Experts of a small language model: 144 ReGLU neurons an expert, a shared expert of 128 neurons.
Below are experts of layer 5 (counted from 0) of a mixture-of-experts language model. Rows are named router (the router's row for the expert), gate (a neuron's input weights, with its number), up (a neuron's input weights, with its number), down (a neuron's output weights, with its number) and show model dimensions 0-255. Each number is 500 + 40 x the weight over its row's rms, rounded and kept within 0 to 999. Numbers have three digits each.
After each expert's rows: a language model's description of what the expert responds to; "raises" lists some tokens whose logits its average output raises strongly, later layers aside. This comes from a sample of Wikipedia text that the model never trained on.

# expert 63
router:460475449457541495461539473569644479502402469465547486520493562479523564448476549518521482480513524502474535461539501534495512472493515525526519510502459503423459559512468520473519452489456580487434565504499525467480553454462485608493472525537431520466456418479491452470448488525468488503529571488470493471533432517506500483513469484537491527532568476486528547531434501424494507518494523493509469473479460460501494513491556568500519527452456578460490522579499499470568524422509473497542490529517493507566527514480485477588504503446511579557580466540556536458511472474524504437499431538606559519568471539452495495494475488550516473577489507485537537463394537446486491536503508534455479487507509438515454474587455494528483556442435500469422475512501475458461542465446484
gate0:465532564444503584500471447438538595457534478490473479450477499487373546514448546503448524516510458479499425513522556434540522513450563569480470506442601560487529488476506502437548468451531537520525425486547494504485531541464494481496495461597504498492570449558519427442531437527484451571487448522509447540462459504546492474432484494510461447515489410471540504492444493547475469484504579483545527512506511565495503479501549486523463571515482520510520522486519416479461532526528472449504553464522488490547495510479496481507515549488506500397438484470529498465578490540599463530518494472493541478572534491517489465449537468519522522509416469479508568452491531485493508522501543509503519522475511576531433588536559523458460478541475521593485480524458499511506425551506502
up0:500529523502529430476546506552457467463496525396466535494455514502581489463502487519510447489462509465556466505491472585448465485536417395527504442547464405543564537522417481443482608543457474529561529542437437502447566431532509478521464524504508516473472482528565573554493526509537547410529505510553417470539550562471526497534581551478525479521480565509547503474510510477533522504498481536443468416555536549532452509517506544563518430549509572565533526467526548508542554469478481479505486507516527532486474477496518550561486367490479492521526504522533532496541476465406531489509480498500426482433497495454514490478504457476483452484513517479505491493551514545510473460524545493540460430468462449495469476454450475512497449524503533435519568488478481493536498510475539
down0:577528521512463509471485480518491484554476468499495472546500437520526536492411530603474470511470467516441526458459437479518466493394550493539525480412575459467562535489467523477501581525541529566523522472545479524556501528512513495498475479531492554464479461567518463511462512493429465562460550445439577522515441511510510572524450538535507528517498538428460448449459498477553451550458473509523481475575484480457428482479504525502464535448579525517538502530412453439479402551510483476493505435475499519511553414485509569524500562471508491456536534532525517538502506466538447436531445506549549529468500557453510502454542530508460560544486446514510529438503573498474513476455502547470501465530563575465524501545452485444536534552491487561499465515514532440564439468539446
Work and role nouns
raises: ",", ".", " and", " for", " in", ";"

# expert 17
router:505423441471495521478520554520536450532490447544557504482471488477548511467517504534505517506417484507514533419571543452525464479507532438467480519453469429519488547531490498542588442485516555454433474553478512517484483502436571542437506514528483435434562529497505513502475525532484582507522526495525512493438529499471477503537485525484463489490461488506422543487448553571515539514473501431533482537462590484454536490480468477541506542492405471442457523473515475507495450457472521518490448550497554503477530486466438491508411525529487454482524401541507456479497512540522543474540494534480491477550539572494534543533524464507529485524478483530547585439436519655520469518544471474507548561475587475512478492499534507406452389533517591552473554492504497462504519503475561
gate0:501487431510546519449462461484525485446518494455569482515519472433513528552496513515525477523577449559542528453533548443523497496437432558508448497450530491487505532505482484430583513435462532559495463537489595503549549556451480435542547535519528427520485452440481529505440436494489466582475526461491499523532484535444474511548491415489506534511459510479466474499546503499527474470453495558439548587545516495484496515494594513428558468515528508532532501512488454493587484504521484449533570527499537474552483519444453523435459528482523505498577519486482466485517532520538493530501569482583492463477498590505488468563456419469458535540583509467523483471511506488516484451524530522456510572476497569427530527397448449518532523508466470549483428395517518495487436504521506
up0:524532486485557512460496523549537499602475511523530510500491462480481479529440475454483536534502503530508467548525524504486581475477462464487489519500420468523543444460412550457515543429563550470487434522539452542560442525552453541564579456552474487507506464526426530536600513479451519483507469512513495530511523470459460469548459486491475446459506523436550532503569558561415463465508520530422422610505479544553425484548474521452445435543506478590498472473543531513503476438572508510522518485486428451557556543459553517548456462485493447521562497473522536532581510483543513460509531490557514498469513528496511512501501519499496515526515531460473504411461444479520467545508452485451538434473485494520450537513519497497582526529445477379524474489488511524444453488470526
down0:500535513542493481479537429416577466530429489538581470539519510492431517493572490429495448493486505550552516500486504583540457497461537451506569460471416528538469470541439471564487468513520498523473496449483395422520500556568475471464464501501557496475530551503490435494521535514484445517468463517480511494446499465490446554498452511438456586565454534474451552474510467548509509466545432502550576560531445546528503466471462461514510470559467469489476462513523493468427543479521471534563495524541486470553452527475543510427472564495477550466428549481498524476516462513543516500530454527515555530493485549474539489372469496523513517536506523481528516513539443504427487494520495450439491446546498523541510520437525519608466516594525484465511587579496505529459494515491513
Nationality and place adjectives
raises: " and", "-", " City"

# expert 5
router:526527505610546565491587432477591505441494487482515504502472472487498497555461416408455494555521467611513471498470517489470536457546517472569480542452496503447443535516497523541519458494473517428492551477461489522512515571514496585460482477515454512500506492507521500417584555522459505480472506480493475506524494480525445514519455492541489428500487463519489509430409514501437499523511488506520525489560500497498403549513480501458502519520539525502526483500465488472465487432515506459434456513501537532462417470499524434511474530528510631475523508472564501521487561479521480452464500526489575497455542460430551516512562495564512499584515438510479549525513444578421496540452440565432499477504506542472455541547458497519534430485509606469510559496517433449525510497509500
gate0:536485449534539464577512498551505435534479575479509423571447518498502543499495534491445467457543514525573467492490524519421556490487485514490495518603470508477522421500590506556550498496535545451497408570476519441460497471471497540457557539489466434558493442546472511528550527469489541418468538489440488494556508537501488520496531514481543533592490471544590460506496506568472493500509566407449453447554501473504537471447483480553563555515493438537466435467511567513490486507503504495534495413571490531467491553533481562530485509489445537481495551521526485455469497513522498523446508536495538503485478522567482460494467503494450460507563526410524538536521577520436490484469457431433513465525486545441453516387512453506505460478504513502493550450469540544478434514495453
up0:489525522475553566524527553544492503453550468436490491486509513606452467450507526593552498507464521500477541546623553503468429404475519483507562506385470531441449567473493520479441520476532446547522557438488469451517489541495597509475501513498495540521536541469490524474480414502479479485519463466574525489472497464494562513546472568524490454454470523496482478509561537463541421464495467520505532446499625561519471568491445486505465509479475518497496503467507498551530455438430555456515514576506485461535521431556529418404531425510486489470473489454439469513451527479544490499545498492506471457484486497448506541490527524525538501528478491551496488482530460501483484465438499423483533470545507537562541510514462520499524574491557529527440472547542523441456524525444498
down0:515500585405530442577473475508521574453544528536542434469473518596503476490538494571536488567541493453567384499401491533530497480402495532519458477457517531471449454518537552494427525437569539501429463520502524510475516452518477550416513538517507502498490439533489564536441509500497503522550530489516463516448476539508546466478482530559503516472525462520468473488532466428486518556443509466508529530425494481474500546554463471440495481533554443424566532513510550523541468550497536464525409532489529528489492459495496452514482502567510555508494537517457465491469493572475504573502525500442491542518522457469531488548549463539471421493447409507441457571482527505519548518506459488433589542491478516445480528492528517517491456455477450480474467553504550517472510474564536
Music chart name pieces
raises: " |", " ", ",", ";", " ("

# expert 36
router:546491490484536519490441518435481594420446496480458539552467499527477550536465510451497443479479457454488498523464487364559502490533501457496476536484547495534532515524531581507485433492569468401455452512477449455455508446481477527519470562530475621513571496554487419558567432500553503488518448467555491488536504460563520470490547502588482539460516490519526505444520513463442537527499467531560454526507506503495597522475446501449519549482525477563544493516487466499436471482510510479542485452502501451459492504466417495503561577553497499501448476532510492498524536518472525482450561503474479545442445506506461426480526528596522507476518519560442470507523472500509532437474540451483517511527565458501466523463537471484584394528464526499528503520539487509448456475566544
gate0:483523517536506525521463426532605498545497536516519495503557542513442560484489525497436511500520495504464385462491510513449570450490485503459491567443445533463535438428387550519529451510447443530454451483452584444544448505437587521541505478550493514468490499454534511491532532455544546477505483469521588491519546470475480400521521555565586496531452492520488512496465538461537454476504538424495545419565542459493488505475525535508471547541521507521452552433518536485526474464437493476495488466494531466527537462477447514496437537510426511457576495508519475509517493506508512468516526461546513460525537395506520506485562525495469559470535473467536544553465552492516469474538451425515455604510438497553505469536463547548560474517507456518510536547490546511462524476449508
up0:521462609474520540473449574489451512486503471554470455554462391514501487442503555545557475552524485444489561474456594549499529458487480429519523465517536583502492459536473521499482492530507511466463490494422465549561539410490493511456548484454499468520600550490442447516539480560509430460494494526580484549556528440493525577490480433468548560486569449527549471537469393525481436418533487520459454472496503510528489536484541463445544456507508475502561480475534518496506475517499445483506508494489549540524550554505504546485546447499577478558425479521492513492471507503454479610543515529533467555524516519483474500472468459481501441556470554504568415545573471469486472463515476479494471437475515533431473517505456478531543526513496518493484462432496448513479530514486493
down0:540502458520478482576522462485452519437492457529396523526462520438493495473497474504485470486620506538473536454509510487474441572510511482589476479517436495464428508534472439442412514555504467439506551563488522519442506601550486565475509506519518490555529491515522554532521548510510483559464462482443485523493495522485594455478478468467499529493584460497421515518432474461523493503477480500505460499546437480455562552546444464487465503485474486476532549432549455407516519509471501553549496578517501505522492546558490481486491458516553465566529491517509421533511489521553519459498460566480460431503530579574525517504542543525510494456475540436488516500456542497591516475511516528524508490424515451404563564486470493379534511498531490511540525484539484507510483427534490
Table row starts
raises: " ", " Total", " Goals"

# expert 55
router:484512524477533400439416494476506614433533490489477557537495400463489453487496459472493528544539541462521461508509440457556463545521459484439518526484484528485546563512486509534479574541580476499523578464536491453479482473496461516565544540482450550512499508527476453527543482505580517472503434459514514553552525473553517504438503484508499468492470511528576484481528482515487564474490500583544546514507441487472524465490452531530518605524480417575516492493493499520401433502467473483507490488489482477465500510484483504483525563494540533574515486461506505492533520534520514433475491484459550532506495523499512490565543496561580501450545479505424459535520502531512542375412571443486540523537484478411512539453508487457570505521448499490559452482530493515484460575494605
gate0:480531475474512506459525487476482540481490532473576513475525519512555460448589519525499467551541483439466503548590532494531457538524535570479537534496489561513568523532530525478494513471581438564559565490490550447478550456474511493463541534554470487441517575512453451420476535564523529440407575488467464480476514507476484431512520479527457524440563534496424495508595480521470546532507504565516535472438520486490468479539530469553485521486496505471495451474480433521463593549578540400439496435468472504447485481472522467409469524514493485502464545488536506515417481538517474515431507508473458496506486467501504498483486466519527559530472550521496454467544505458495503554524471493549505477543461488539522383509511591509572507460480553504444448484456553459492419452552541
up0:579482537561541462476475487535485494436418526484452476538464458532445565568566461481562515498472467555494554473488511444499502486478472490507541385454453477499553487463508494457526500567482522437544531563523505524528466511532441524546448480415508509544499477511470492532477537430440511503426506528448528527459503469486486471461516434505549541536450510455492515511497527475496477536488523445462442540544466441550487447414468467526500545477536548578511606495523532486441525456481528524438493522563475486560503506443473544476517471476543521570470476535553456447507464485482468590489549518549510568484491519517448476511505606531401522490477535539534498528493495505528542567460575491516572531488541458490515561526487499477421533530492384426476470484449457509475538508469508
down0:449496524532487534507428515480472436517518528541535501440544505484457470507517521542433449453455504570481520473460468459531488510513471537486523555535490507511540510529527431543501475454473517457423547476524537511520528497474491506467495531443442598505547521449508543522472510591491530461440472542505528512505487462517512488448475483496444496457518488487568530481458573503520578483525450423478478484564523572434507568494469475538473506455536479465522509556503482405408452495508469527481569523566484445512575465521527445442454464548493486446557490491472529515546539550521413518623579435520574467451466494552532541482400465427521493519542520455452469474483493467549524603547458494481476591510485453490498537490546485453535460442499472490487518546553561510536517505530514
Sports table headers
raises: " Result", " Opposition", " Total", " Notes", " Statistics"

# expert 62
router:439557543543555418505508508468499475461516502561512449399500489530487478605490415480481445462475454556482499494510566491519447498461434495452556516452571444491555492498518520519520516534451471516541495524480582503510503591514545498460530437479548600498609538489439616456488554471496473494521541472492492475490434463500534428514525537521482459519563428474464480521496477497467507534476498490481497511496516518451502481518487473471398473524538434470457534494441536477422486563525482490512509532425548516485488521560519516501469474530532528499501505474464458599495487474548510531483603505453470469458500493466504528510498506477525456566552469564456448564568507502523495505424504522411505466541502498478479490496499536484588547481584590497461491498528561490523487557490470
gate0:554440557545489472540509454467611529519533547495435582393519573573471528562434509490501481462522477520521456562430538413512491513495441473579418454507560479483482468532494494462489554562432581465485406486517417529487502466482422458491484515479573514422516487540507529555526499526479552552511489514511491509504438484480470486499536496539424416504489461397468524545473458502503525501522495500516504460492545480509534462543521514493507463487520542472508523511502438536526502531495531503558518462553475474489495532468497562535408491472517435531428422463509478524510510529409503475545553565433534500498512548484478569495468489497557567487494479443451477510487505516533516576553481435463506507539552490503459495499521486460509506531521450445560523574581502517482478484504545
up0:520509484465499532416447513528454538489477493490482536545466476411575480451518456530523508510574515414526515462576525544498508462487499469474521521507490544518475498490475471476484428529522490500499542529529539473503501498499524552494452566474459490570472491488486557405527533465517472522532491482490465471557547480446526510489492569490443564629507581535493452546506471541460386554489493484536439569503529544461485474541559452528474568509447513476533508479470505477556567428418531526507470475422485572528559500502495460550523562503481520519460457527542542477502528496587471504411431455526537507438465457567519425493502468519513486466524524477487486485543425493517417525515544549539483512528436535595533453506487498542477528526464528478411513503455431512473503494483421
down0:592469505463605538525487509470492510482459549523545532479463473539534419500464513479512493549476590600533517473521573477539484455415529465490525540502580463525549533500478497491477495452508456478515531481457504500506437444453499479502563489543501523474445462520560534447477491515503472462488502509528531527464533481482470468463487483568502449529504560446548441470521431531481500528507549492480618536496448475517448469502474503518479445459511540523424481504465545495419515479516556565534506519489517522462464532436443485547536523515376508546537527533545482425483519439474560507509454520542491540566526512426510485505483484578489386463550518528510499424449555553492486497487502516518501569544559533508466485524493476406452516557535461453572515521474551465421478475524439
Foreign name fragments
raises: "ell", "es", "\"", "al"